Below are experts of layer 8 (counted from 0) of a mixture-of-experts language model. Rows are named router (the router's row for the expert), gate (a neuron's input weights, with its number), up (a neuron's input weights, with its number), down (a neuron's output weights, with its number) and show model dimensions 0-223. Each number is 500 + 50 x the weight over its row's rms, rounded and kept within 0 to 999. Numbers have three digits each.
After each expert's rows: a language model's description of what the expert responds to; "comes before" lists some tokens at least twice as common just after its tokens as in all text. This comes from a sample of Wikipedia text that the model never trained on. Tokens count by the router's weight.

# expert 43
router:548461592582535452462481469565531472551496573476522390459536509604524500437479484469430577500521489587429562468429490527524504470533500553512540498567480424531582481401584474471534523528470538605590536534483464381483584527556478491480468593410542465507562500418495481513487550488525513538384611515588479443594516536539526455515424544556642539494460549545539581534491530530441449536495537477537455574469486512513550550476449488500529431481510396540587543525576555613488556499508467485453464492549532515500490387438449485488497603468414558524457449493585529506470485524470485546429506513394552447506535509534552458477516525498433554495536495521538425452478445444495522409463
gate2:526497519510575458470443503479503600525475492480483516439548514477491505425530501538402583477471550493576453548514422479489445440468511471463494485520490525487540479491521476442502499569488452534465472466542553536470483453391418447423527532561516521587455450403556481519512449423423442524520604582552481529536539424477603514586433480438491464513493478542562412537505483476448476568577509486449439531525494473536562534483493444561453505465483523394554564529558472558555531499494473609497441498553533483453495507573489468593424522397386517523465534553510461530504503407500403435502569530499368423407487432497528561488531511525549487491349449460385573510568466452471442590440
up2:525447536406508472517487502538434519557560515473392434502537534543528483535462533615622548409495471532549489492505423447512506460436416529451508571569437567537538502446513534520582454582593495506522496418484492503402432480518493627560443534509472474553524431506540455556479481495536420504462462476499428429453583485558524515518513465457467489533466584486532557477582522513623449477506408463472527562470501515420465577404446514493504466590576470476535484522577496522454449485479590622516508516511453657472341508562574527423480508529506535544436493499509471511559486497598448516519525461498556569436481558482541499512548538533504542504507484510435560409480513441473521487557
down2:509423456594524596460508513523536500436472553595470535468614465511514617533561482552490522412509446566475391485568473453542477443478536539397477532505456496485449498429452538488540481477502462496566421523498486545489441382397495492533505506523450548542510548505443432514529517547534564530436470460450475456516492527462538540479536467462445493570543461548471462635529527550537448522477424577493474578463517501518493428486450503599518489533453512514576373541536463392490530557476440453482457413465449452549481521505478433490534586482448499518400465496598451467542559458511378501451514490474468550547518569470495502492520380464543521464487512477632579495578507402512501470378
gate3:472390512476460489491492491412652534470526506497516440501511499501482491432512432501460541572513512504474584511505498548417502451412478463555498471478498547549413451461543532489483557470416482565569432452483474485503540385492447408595496476462456530538574558479415474470448522428509491495530475564493454404526507537492459556492456485456513513419514602465538491500573615388453480501506422573469599465509418448424578459504535500475455486450499457549556452533436457434505557609510512572508432408511508453486497505468418626538467506498514492465458517447475525484500557623567543410450561503572508424474524546496549447460479449518535469528457405397416577499528539525538546552544
up3:511411516531444477478380480473525580429574508449600544491543498574513488559598513528448421543562533536548584589570439511500653481520497521545525454463399541476494412526557447545493620609413465519567469491475503583522513490516485517466569509424502436532597570493497448477425512561527522494524485544414529493451488487552523417416405491440519510536474543520465471536436500511454563584537516473391560477484446523394500510521511474452469561468424485537438540478539538562544518502635464498457496558455487444506472475456469498444497552557493507470487512466450507471415451611467509499531494465494604481441592552497487490492503506556546533381529508518547492553569460438504528433460
down3:505569474569529539497544487434526451502583500499509526500575478468392390595502494411459500552454458489573495576488461469470493481366463487516453434510504426485522479407454507496532408454443596509534475521466528548532505575450494485565470535456517476453483567425542503513551502410506576532454500490495466442512545414510398428405557508516367549502453499468529566470497476422478445486530493428430562569557493514540462511495453453539508522408527493595543461615516536522520541540413485516451589469600518565420434479492592444466580558501558535546504485405565518493504467388552459571421605495556444483566470503509497480538574512504511529486494478547459458523529497524577500533394
Table separators after dates. Pipe separators in tables and succession boxes, especially right after date ranges like "1976 – 9 May 1984 |"; also list numbers 1., 2.
comes before: "\n", " ", "-", " The", " S", " Pre"

# expert 38
router:455510523563551600453509548499499467488603550490542520400465537471483660581544516509496450543504543499551503492550488496558556495489576554531507523515563572500494550535485552458486479536502456497458514527552507629588428518545530490442473491536411452557559571590550393534376495531513590562544468533570553541438588491516477442502518417552544463572564421529478476442493450569491424535551478581489494539519477538569550545544467486517458545514486470512540533530476508556508452538471608506435462541425455502424552507554543476558623596547543431477519502493558428508633525578451512539510434554456531562470553491495537470430453423516474485471471512479512593581587507471570523516471
gate0:484508472448636505522446537451559485596481566459495472513539417428476474462483580520486480495562473510516515501527451539456550429493569563482516488534509464525549493457499539527553405550517465430584527490563569532518518578573564501491638472394529496491526415545477471565490496473546548499410535462522520529475545591393430455469510527483559496488463456591443454483490479434488535560551528516475489507463526482590451534482453429527481575599559434559551548469548535587406563492569404449510471603566560435545492475504556446464439544440423528534484452515517462517446431476543569501478646579530522456462483463578582382505456494449525492484548425552507536448517477430427540486503
up0:523506497507460412476441510542551527430428416510585538498602457549473484425444383570505516432583479461515440537477568493472452608521453472476460515404473424458423467492481431498454505477571561476517409504520466518471403414409472507525489431498432487500458510480503510547556556548451467448446559563500427491519424450533598449611484557475516472477536465461630483519495615506561491535528476495562467479425474483461499487501559528550561587476458566417493435583478476484492497552544520600537548430501424442407493505538471506505546459521551508558457490483460550520552508379439450501454534512503434584590465450542443507505503435532511610556423534481545471545505515485526395521555
down0:472444450484575561419562564556495430519477463451447487544425562472444543552494428569456450437494502490475544488549439512556528443522561443488534527556543476592426436530526510498500396544456510515486560467544476540527437479531560509509483561427550528548502530452464401490465504528512533489397524559521415508398447520490545530515522536544495442486529473558522531542510630504505583479530548522479464454482500497399600490437433561477514464624500478593601522517524556495545521517427426462572476556512543605402455498550437537435539599516528387517504425499493587451518487453452526504571508478454488593501525485589453508469552580527452516583501411506425566488461534538380447547480
gate1:587444407504470533532468508429495499413470475540525481491497470506484530464510528516573448500559469528576461511459437493411562497576458508437479477453553551534462463495579550491486497476634395582483488503323536537531461452525491581444458628539540489561523565490578511469509554463496503556496473517532468589551544553531505564518464509557513522498480487404422507494494436590547451439501542460495412545518525543543567472461505521591442462468575481528588560399490533497570492510480470453527527459532511589470459403543556545548516479484490578496523480442552566526570491438547447537531502561482467421520609497472567514497487517536427508487464363418470395501473444526635542479539
up1:502522518440512472441468521500485523517564513500540548456492486455527370554550522447526568629495528481571483512475408426555479518520565463567455554464473496467431558489517475547557480471478471565546552562443422444469475533503605527494500426448578438529522392513481458432473484492571569420460532549483577542496510471492488577482499471525449461500536548522448535463466481532547479540485437575474491459560360407454511514409524478439552448595560621553452505425448554573424518478550580523563522457504524468547586419440469467468585536555513496423491625396471478482522491499503469547494537535505499478572495445468477501472509528576530492490504544594447376401486390460492571486519
down1:420565510496634438461573453434535534408518423621518573463523537556566578472457497501512510508518528573421422478474533545409546526429472477474566602506581527495588450539551564552451589435439520537604497519477400558550467473544421530469484519459547603446521503502453527451535493460537521538474489531522510493551438481560579474473553499564409459530444487460420481563567444525473550517573462505470485531517496510562529496451499554559475500559617481461512509510512491444561561507498496471478483517363483499598432568493482492590438533465467521492457485497582392434593528454572458492503578477560493474566454535519544523404456505436473478465499575515538528481550467438488488595505
Digits and compound modifiers. Digits inside numbers, percentages and coordinates, and the word after a hyphen in compounds like two-tone, single-day, MiG-31.
comes before: " |", "%", "s", "8", "4", "5"

# expert 54
router:528567488460561549424555551488539428496536482408385402460464542549555519511517380434367497520569475522517581416514496539488496456485470538470528428373537447494555624416498558564618541457457489493580529556504533411443494518521446515518586443510520455518526487533530501498588487527490527412447489493474437501530522531501576560508436452585547555472486476495557509469469559566545490478499515495532476462406468422416522414513543467431558453433554422549502468604557554518493551504463526558498522471471496534443495511476464464552535557530554524453457431471525539506478555423545483561430522424448461425433504484540513462425481489456442584448551597509576451496457523487464452474401
gate1:585482488523512590600486498463526492419481462540555458531512490502478441432543579475491443540565486544565526506428484498393560468534559536441446472484482524542420545481604559478514477439564384510465451523356517523524529488553527555488517628538535429518491564478483507469504562515503506523461466534526441536521527532503464568509488545576456498518442451427421502501495453623491500425458561511561404513517550549536605520445515493570436452480543501522587596386565542454554547522464487457547576426561449506476487448558539518526492517492513615503512486431517508522554481471522449531477481537477491417531615482458574505454526524496471454515568393423472354484480469485595551436560
up1:520530505460494493492450506554494491526576523504504523443486453510506329507583470478469519580502488477594558508480374471565482491533563515561462502441446492482385541494600471533537456442506458477553540563447412487402481537520591565533590444450629477512542406530428482487447475451527493408486518549499526500474531486522500476571513478522435462494534501501449497461522493526542479521489449553517498448584429416455569530363489475478533473550527623488470535420467546599466505543534546554584547465590516467577566493426501447450567501498472464421416585407446473562468425509461507505421532525499488466534487422480479493443504525527478518492489476536466406403417387472471537448529
down1:426572632543576453491470483411493464360518428577596592445501515533552550431481470476520556553536540577498421494459563493426544488460504477476454492532600545506613423485521574494493569458481467500579493487484422489499416413499433495486562516472541527437500466527506531442558450477551499505441513600502471471497440505570515432448589505605476584544442472497424530590539404512461462530608472472524491515484531501551478483510447517438557488461597489504511472512592431439578513494429473465439433553427409563490502510519545506651419476448497545513411502523462462442521511483466463455539526476496440469513582563583502534477485463547477527439500519524554539498500546412502490506476
gate2:510535499533563462335433530493495576470469504460466518448539525410543566435530527536394490495508569503535432524528445526512442476467520492466547452465488527485526520493529504470481446562454498549453464463521548471476471458388440429395477532585532541586504471413569469512501433413445435531517578546604502526515517469445534481525435483450496468520480466550575442490581506494448471537539578516453441534511441431561529492450501429563473494468508515413594506544536507568559546511483504564466468482537520485432497507543463467552384444453451546534416556531570501532499491445511353396518528525458373412464485437543543560498518497514513466460382429463424587493521492471515472638456
up2:486411533466487495580477471557473497523526529477422468499559480526467450509471498592602563427458497509561522492507451467530554472483444505470478610523443519506509531457540453480515499548529539459534466468423432554395434491484523647600526520496486494503469414495503480530469515506549402462477461418521445438458615461522446488530544478505504453494484592496501534514568583529642460491523336467491505496559526480392358569455447544465498475564524553536535460508569480478498437471514509571492507537555476610520413499537618480446496534534455485536492455479478461557560486554516464514538494479479609519443490610460523526529558588470520525504518436537439525360503484435480569432558
down2:470430409520480596466615509499508504409457617607503572438543468486523576538529534578498451419480476508555421567569486459518460536460506552413451569535504496467526482380494515539482472422532494511568411553508492532443514406483533540458447501533478507593493526452478538505555454510470459529473446520483501521479504523585576510507513517512461519544555397492444454570486490498487474517523439644546419554456484481515545417522503480546458533463477517517573537511539504478534517600515484483570516504507476465581417565483390377503535534507448540536457487590545439451572523507523463501500509499359462497523558538473513481486538453523534499397469569542634547476557490382510541448399
Start of new lines. First letter or word right after a line break, section heading marker or sentence end, e.g. ==Law, Later, In, (Note.
comes before: "==", "The", "===", "\n", "In", "A"

# expert 16
router:501492540401559538459463423488450525587559525548565489519592480486541544432530509510498518442541417517474416441464440502540594452533485544503531418493457514552599440524476525477538509468384602480471469389482560465493545596522563535494519551548475498397530462516494501538440510454466498508469558480459406481452472442504602402460545484461491520444429508549464509545551482471540523453582567475443531517536510444492550490446521564507427449441634458516490556432592513454474542547496437468563486446552475575474561580529531406519457447371441464528443466482498561529516525569445489509481477474584451447515495425438485606469521458544599446410543456463456518410496486551443438486536
gate1:554528505492505564560458499481492526389489462487570467506520444512478506442553556517545466525588520570587505553459436469428523483505534542406487492479550489547443552446570579536500471477552414533438391479409502559557544481500493571467440617500511410575462552493521555462527523460483542553452375549582453574486561543490498524535504527570500465478410492432476534497483419578503486430458516530554418537486515530515573536479534495551403494504544501535606555384556499441581564528515504445499577414534454562481446416560569498566479516463517582526513499473561516564559539483513497546510508491456524435567588454490554496496502508457427494503539423401490408452467464484648542435548
up1:560514497447471470460476507521454489544555544547497546465500496428525365541521553445527547568490512438548463568485434450535479491452526480596447610456486444496465548500518474530540461449489528479582581620485423482415406513527539550535574413464578492498511431558452498489467457484497576427484545556547551500470517477515476464542535472465432487504579501522450477480499466572569496504472494603562506402603450412488500506337506514476524440606534626516446451465466588587467542510531535494565548472498514495579559497423470478462596547524468521431512575423433468506483417491500511529437522492487423477590477454464471464457505569495480464513530512609456446446406402467457525517524
down1:420529571564533368502538483454507598387502510622503570493506517558544538487385487524490479540514551598472381476500563439515538533431583465457518557510565469577568448557529533547517554515547461437574497548458459476471490463553409566480502476477546564425471550480466508455538481417540492509387544562516499500489462480540483494439636474527410559561500493447453492552549470452486506521553489530511480504434474481510477495502451540458536515523524488539528512443566432467565491514415551379494434555431476549559430523476493489585463457491546553506411512525517494482518496455597446521530589388474479581539507556605497500427476465538455503507497495577594493517557574401498430556512
gate2:469488462540560485441424495494558583517525524451455519443536526401488563386496523494426555432467555503558448558434482520542424460441509537484560464502436504504516505482582487484454520534460492540493487494505539527450479447416410489492498520549492515579471407403527500530466482435463449518510611551582523525486509479423562453569417530472500480504468517531569472487525513490448485583565537525515491565476441467588526433468449462571482501470470472411579544490571534550529562478452414547451424480526501532459527539597500457573406471409359519549468538534583440575529510491521403406515543493474397453467473456541552560470541496518564442444414399490418530476584487406490442603476
up2:500418526460493486565528497521490476556507547519377455497540483538515465511462476558577596415462534540529521498484449450481428482453453532485523534573464487545554569449551424468581571565584520515530456413385461511408398494471513606601424477531457446524539406453522458574428521516541413470454479398542461475476581468533494480521513499530447491492476609483561544453558534449591390509497416518510530554558488487437454480415426537495528445608540537509522437484569479481501506456446484550507526524540446601481398519513565495494459549519465530526462487487535412505615454556546502463519479496492585567447465607489488506538556558504507541515497450486461586392494535422456549479525
down2:480439455526489586448537452523466462470428548596507536466512523491505523496449505521473390395482505516590404517580488481476436416472537664444498581518507559412490433399558508506489485448456525516582414529505495535503514438445427607468423546520421506586456556491492501525535448537567508537470500537509448470465493468566559468519521548463445487598493472514475501580467475537529517506502498562508425594503468531521436405492478513631470585489492552556536460492460490427502527617458467461562516454477448459558477507448446510510491531499440556540499491506533498418549485538456340482498514494423435528509488582552556535549538449500579546395533492476627538439566492458505533501431
Adverb suffixes and function words. Adverb endings like -ially, -ly, -ically and linking words such as as, to, is, was, including, than in running prose.
comes before: " the", " a", " an", " \"", " his", " its"

# expert 1
router:430558599455518449445477466498482524523548514455528527412613460453540561570446520533475481504518519529475481540571597442490493531482525508477500483502544520498510515546466441484437594414485549492535435478429413543568508503536465389480495441544418477435415520536419535554478537553397540583529487476488545484462536561556402485563546451457560531527445416393506528538570525556571463482449487573484540506446530444489477396510490505505448491401426533454576492559450557544443404562504427544535444467492536409502543458547434497597453436551455574530424606586543500535556456589426464544576502440468508424550474473427505434464491465469520504558480479436440485498479461474497471468576
gate2:496490498533579463450387475525503610507534521519489526405538524456493506439528541544416545505493552475530448546503468507472434506473547464470533464555478534429526473477488496507492485523472505534456492521557530584438478434417358443436545519551506553570493448426551485480496477424433447505559596628584492554529499432454591518555443476450462451494463448534529442500543462499453439491557503511456404486501461448532532486492507426535528516472452524420581483559565565488548557470464443643509454499517485527451494486559516433587417461438401502554480545544525455574522512443494362420479494532460363415453523460558547536495475507524536457453442434501425612523523489424524485594455
up2:483475537456496470535501555500495442548449497487382444540562494497518451508456494552544591407451474520518518476543412472529505496428416507452516579521480487587556567450590423436525459556584513502558451429405430483446415493465560561603451579552478469558507418433537471531516452513509405473438454424547470429465570502484451507514507503460504528540434588490533548521587596536597448496496413503512505536593523487429373563383480538481508479550610531497501465490543483536465463510503521598494510496564480570559390543533595530449461527545488514532460438412497426489496459522529470517543489481472606523504437589410474531502554522505458543527484492517436538409483484441486553536528
down2:496401413511459560466562514532491448427478588551432564507520482425457591539502500518458528442501518542532409482572462490461515489465537590419497590501434474425487514393474545481536547473483527514608462515488524550413485446452493498492435462565488531547525511519495438524518481437524503546466471445490425414470479533525606442530488453548423510575538380577463480576481522550555497594573465569468485553434505490504546397565527560529501554517474527586568453489503497390493535525517397471487513405491523468613506522530417507528460541473417507524399508477540497507557463466491374470473466493375442486529502537504549499536573404492556542422512509508569586423529502454478508453420
gate3:497399503507475464557539485458652575455545502477527459512518520527466446413518421488458520576549500504479547516563502557446504518374499474563513513487517556585433430450514545479504561484444457552490480449468466504485547456534434431529483482492430519507572556524482403510485511458483404526594492505448460434523476519537482540488453517507518554400511554489480490493564556444470485454584403572442564482535373385425572457579555524549454488475465499548529472498447483444519573620511573578529423403495484479486515521457419598513469532490480455475457505456418552474500496673561512406461516487579489483507505551453571506469459447513507427512468464414470529450508534542544595568481
up3:507454530506466467469413493493571592459573515431590514418543504543489466500565568526453441529529529549506530588542451527534545502470483526496499443467454527507536443461534443557475604599444448474551526521478522580434465484507407522395482495502431414533572581507493486431433550577476471531570484540382464467481449525561502401391379513446546538501497509438466487539404497467505504499545465476318545535522492505425499538556510460549438540480439499497481533490491475520509530518590480512494502533393455438525490476463472472440467590508441467470481496517460527451442446626425462474573489424531600556502618566440466511427524484506478509456549524513537444466551412484469576444510
down3:497585486569569531529534453464430446456561521508516485485552481433430397590487558432477481458516506491595451494493428545493526545424553563598413430487522477495541478401455481548479476437487542463555448566481499472519554601542499502518494568439476503501522460441567455539485477411502510519463460516493526428503586390502398450418523532454408576452424488389514611490440523498476445505492500408477538498540496525522514522464457366553484501399498479586513430594520512515500472515467482555452620495524456622461481460433489484435535521545479494631485460426572501477472494449590478550420470560486474458581528473537492489553544535448505478546485544505527445519483562508599517478438
Verb inflection endings. Verb suffix pieces like -ed, -ing, -ates completing a verb stem, as in originates, recorded, constructed; also whole participles like published.
comes before: " in", " the", " by", " to", " on", " a"

# expert 51
router:563510479585559490449355586531499439473603475440484427445476547508531595511564400472438404524589433535564472548414618478482446424428510509451570465535514480554562577439466546558477580517399517574504568437481535511558432538502460480570461514571487468508549570508486484519555548497542557523447483475480513574490490535452521581418439514596594498516517440435503474513527484548457462435479514436560500551480456553484531481484550483461576465463564487444451384535492463505473526501513489572454531447456490562438529438561424550449489489410464540502521476419509472531560527583553545508430458462484466459527515519435556542427433501484431555548516523411513530491529459448583434552541
gate3:544392454529500515515487480458675532485540496508490478505530519478445469431533451500456552540523544479443554445518493562468492446373427460584514504477507549507436433489555539438493539491420470555550494454419553494541497440530503371580499500500461539509556526489478449532496554467495442482554456507490471413531457546485503582495470525480521502428501565456522421492611568425488488430573415554463547491530421459453608482516516542538493456479493449570575468510452476458474546599469532557536416371512504476460471565465432622557483533485508458394479478456451539498516555625588563440432563502579425445480486476473585488467460463495523457564446449418497512499503474531544569581499
up3:522431522504495510495436446510469569439541517460547482459557530570571483574587563524434437543523531512483545594543462462583606505500451506513578482484420537442490430512486437550473547612414477497551495513506546625478482476499436577421582484501516450506538521543526488451466522582494583509582468579381528505420463462539517431417419532388495549512517536504539438542453470465454566540565535454375594511526498516411437526511562478466466536487436504487464531531470482536531500519619485492491509553477477384541499491462472454458401521500510458495528503460467461461417442605440492484557483456532624522443558537506447523485553470466518555459598532520493493540550433447438598460505
down3:490590520532543533534543498434391457463542511501551516570533473391389355578473540456485434546475493444584509539547434507444526555383535460447404434503501456526508489452438417476514439444439575554524436563484538566555570581522527444481529578476540463493454484496551499517475470426474463547398453530486472471475513453564370444429541509501396553433513508426534573535495520470506475506485495389470555523520486476516445489514503458502522536464478459587501499624473507545465458517412505494524546468522506539454427523487542410541541516533500462617528519494543539484472548438558419562414458489484469530556536500527493468546620491430509473538444536588453471532513482499614556448467
gate4:503444473479578552521499578498598521452486534485523469454538547537477480448514495502419516409536497492459490558512502470477599499486473520467524552447518484576519485380503505515439457483470462576525459535499503533512580555573467509488688562465385407476467513490460521402524515506493546539434505593570496526499477524562566478509511533530470451562443376596543510558458471465454538480531537492500478571429550487551508517511459498468536460477515468597516439551553537556474492532501457467562570576509496519436530524492552441543412433451421472524531518511526404524625490484455446540454499494498486401428589402538623493463477446552474458362483517528542585477457445479409430542426
up4:550564523561477477579444502549495521609465451521403557476557430372465460474474562518543511535420483400520533461529474556530442494446524518524483578484426574454544504555444476428568480495454494401580423494477493531443494518496560499555476388444539500496519467416477559534566485444518457423516610491463515485536404389474547470560478537447519497396520538535411542426511548503491413494433448558539458479463465382455417502452585468465509444592507574456470509437474510490458523424445485504490452429562495516507496370454482512581483544468493505616505440487439505531498482466467462475496537528410507488540506517592464481449492524523501551541426538593615456491455544461463530482457
down4:548377509519550584541519473456522482398471501458492495472498544544464516446524406536509450476560549652469515538615548535495561460434566562495537559477564487579466540453507512530419487489509429590457497532524581566471520533661417554489512501588483538497579594528540451563554513520491519595398468498447453525454523438510426543517489552548515506565447530525453506546500450470489640564466554529530476525474431519483522497501478536468487509416513459433611570488495584442485592555535597454486480536490463448452495457530454488449498477537514469468451513442542533428586534496519449484540465426444534508502526517499475481445445438467539505368487525408525427557496554473566417501479
Section heading breaks. Line breaks and == markers around wiki section headings like ==History== and ==Career==, plus blank lines between list blocks.
comes before: "\n", "==", "The", "|", "-", "==="

# expert 63
router:486468564467595539470585513545455446445524523500371445525559528471512525510464410465379473568493458497445439411408525500532436487558537553575490495496430551495512536443534532480471577452527495491476463541478517474564537558482528502479451408554407459591596482464516526461488590514427444606449515449529532415434449540579572534520562442517485558456487499474581516515550505546482479514403517489505513545478487444575422435492424470484460413450561482530522521585518495576422503512481446411552605468578547431466431503489542545529448530481529457530441532478480475500518549500559558505413445516561413434532436458485489469512411507577469554515594466548545531423400574485462498571530
gate1:589518483497529547549490511424474511395505503522561490536504515455499526437513572535529412557574483497578426521447459477454569463458526509429476562450529553552463551476586568507493474429566426535415468537361491563578481516557482557462440612537505432528448599523505518454495541492502480563437428511561464577496518537496517563494465498542479493547447461444458469487488412602543559436430544479526385505534540576586601551453509534522452474503567456551601600434517520460502555498480479439548602477523467544480443443523579565603476493461506570493541515457543471540542480463517430497517550536523480444570574500434566492517494491491454539553527402437454389501437479538590535476529
up1:543491495421507509459442503533487512543565508481515521466494455493545361551597526524506532565485505480546521523503379435561445538508546531548459513449486423505427515523567472562539455455533518508610553533471389447461445497498608588500572456428600474521563406539491499456500472460530529415473507558531540510480522517523495464593533453501467479496531521503451513480490423579518471512501445577539541487602406408473467488395507431510529482579558658553458462457446555565509527525512531510554512449530527507581584462407480464463547541518433482433499545443435518514458444532566490521423565505468515453582458402534461454467480561524527492504516498570494396411436393440548528432538
down1:380603536533573450436523474481520538412513505554512522555481427515549558442469496509572555497507563578451404472487594460498491531407470462507484547577582452522577403572537551588519551501491541442574504508473456412521483435511383512474460530454480652470519526523460503439587530460579523489465523533476468462541525552574509424544556420540466482483445498496465550534607417500453501515577506498565453470440494489560511509508503465459518505491589510516523485465553396444625488509548456460419505510444481567564477542434620548576466522470463488502384493488537456469519555476510465509539560394527480522528477507568530482491486459606400483470480518474564481510516543464505492617501
gate2:490549482509533498407433526546504565503467492430460493385546512442487538402544496500395500482494529481584413562482486537485441443450511517469538492477457527457502527489505504462478487558488497527462442492484536518402493419406464451411498529595524548598485427438535484443476470419447396489544623568559501502516526501443528450562447516450498481507415458516556394470525535432457486500533505536469408539487478441540522494491484424510424542443514549436602550568547475511543512482488456608476419468550534479457464466543492394554449470460442527510442548530523485557545555428481365391498500540480373407424510444543536536452538531546514470473436395458415503480543470419510489566484
up2:543489513447488498516502534556475453515552503516376446516557487548478454507460470584613550410490471504590505485550434462470538479479419483515509566549449506518524525445537493449584525574520508449506471442392471505410397464494493641613473527533514498487526442493508442512466510529526411469468477417538392456473615490527473505515489491496477416519419585513495475488563570533648473448495366437482527538492518497428460539411452536450518464575520513462512471543571504571498445475517559580510536445495459563506372474531588444447500522583535532561483472460459485569580452533534487548561492469442557491451471580505504504533556584534460505494482438509441528371471517432504555449512
down2:502450436526473560489550431478534496406387601642438532465559482455493609484496519543492469445465493517574413549594418496479485403505556511378518518530464484435488440385499520513498465448532452502591447570458477509459504439452470557558474517513436507541553543413511473491516438482484481608470540582468471448471470531544544472475461474458438508549544485520481462590487482519511514512459461633506438573467448504524558402538517557562501572477438478506564465504529460434496560560526436512520530398512517513546466458463408479544461488526429472556444489494580483427558490520487412495487459486402404521548570584491527517486502393481536524439457506517630533492555510420499462491443
Copula after sentence subject. Main verbs is, was, are right after a sentence's subject, plus sentence-starting The, It, They, such as "The Station Tower is".
comes before: " a", " also", " the", " was", " an", " is"

# expert 13
router:594435475543587391502451509518595414430528539452523386535463553497494472491589395494479479560598499559524547576409633501533484492480531537574561502470547482571548533489512524512451480565505490493532535452467495496535392460515405511531510561553469551518581555532460468561444588481527516610494486594480505485437401511520490510449475557486509463534487484485512470550484467524437392498475509548551458524497492598483572564494489495443600458512501380531485472513484453483521472581591500610507523421454450501421446516468443500505466491450464548525486492420490525498531534600518462515427474571531500450510528430506448509410461401430451546487560589487516571563511494499538534548607
gate1:576481462474482551552485508437499548411521491507568477520523471493494482419529543568538442511527493493595429532454463494453575525514512536454460567464533562587472505439583571514540469520554415559508445514406438505551486432485512548474410596556528476574468578520525504471530494472479531546471471528575481540522545537485485547512517516536477501555413482368477499506496428597489537449450551511566389532503534553555600542450507521586413488501571507587612559398537511448562538517481534447545518462532444538459484419535545547567481539440525610495472465469470510508524541476502462526510482500481513426550592438467606503501488502499476501543549384484502332442440437490646504473561
up1:542479519433484518442430520552455495512586509500502571431496451451528366543561533521515517588486499464562502518459365404558479495523533508532469533484492440473459537556560502533530448436470495492530578553454399472406504543547577566515579407415555448516528388521421491448490470484588551419441529520477512512470494483549485483529515479539440459473565500489411474443485480543532473500443442568504506440563402381479485536424496456467501493567520636467421487473461549550480522510487508498541578484503514467636587494403448429462585572536469442458514564423471443545507426506518481474452535502533484489632456449460448481466483553539522487495482478545449468408460406438458506458512
down1:342547512483546391456564469462501556363532456612532509455459513550545568428448447440487558500505550589468382503452534495407492579483534423463472525480577533495576425496507548473462503482534421522542475536501437478502464486497402504466532431474458568452486471482435566454568460472541460555423579545522478537471538460544549401470531449585458517507429524487443537549503407501478465582548464534491545581481507453534525453487510494545541552469542475476493530458536380455524508523463460419527396522395415598481510539488556463658433456539510547495414496526570530448515455472504407479508482468504460517542482517567548474414529461546485522427469525476557509486475510471486462557479
gate2:511556502529567443412359520485514591496477482453477495470521521432493536444522515554398502501483491504592433561515463553448463458485504507445536475484452528490496489499558474494460486573479497547464431495525491521464457442376420464449501537548504568574489433409555471463511458409419427532512606565590501496480509493454551454549463533415509459516477472518567443514531536475471491554596505478495442535494457415524531478497490418564465529449477524429580549550578487531554547551469476620508393489540554545456468506542497433544425472412410514519446558549541496569531540455499385381504502552453394396447475442546537529455536527518566448443424440461442519488535449443489436587456
up2:452447506441497481544520529542483496518486545497375469497588503542528462539490504584622571379498507501577464489531425460549519521459415492474485571582444484535566531434519488487536500511517512493519463447415453537406388511490524611590493532544464487529472441518537482520484498471541425493447463439532429477440589446488484531529512505519467460541449586483505484483617534534645451484478394495495526559567502491441420562391429561529531437612548553479529424509572511475483445506491527572517508458539447623477405442538593516475463484557474533535478436464495459526596459503492489542533497465516584511480469582442522517506546548483494559494484457509404609413529546438455543492549
down2:489432461565506564463542508558483485454444572569457533440552488483521590521506500513464525442455458539604401569538462481502473470457553545381512519485482436463487518423506545512492494413489431535595406549487503574427416411456479538485461464552416506579519521464510468519535525470540502611481561476444453475499513461473571503508419536448483494598535503497463458537501486541498500588569437629508425589425431502518550431523522546626454548487495535495563413552503481345519546557458497479554495413526448517564464530521477497542491523502448535544477532532578481448571536503440405544490468480442488465552542550462493523477507431514546546406519523509649574474559424446498523523452
Heading markers and newlines. Closing == and === markers after Wikipedia section titles, plus line breaks and word starts within list and table lines.
comes before: "\n", "-", "|", "==", "p", "pl"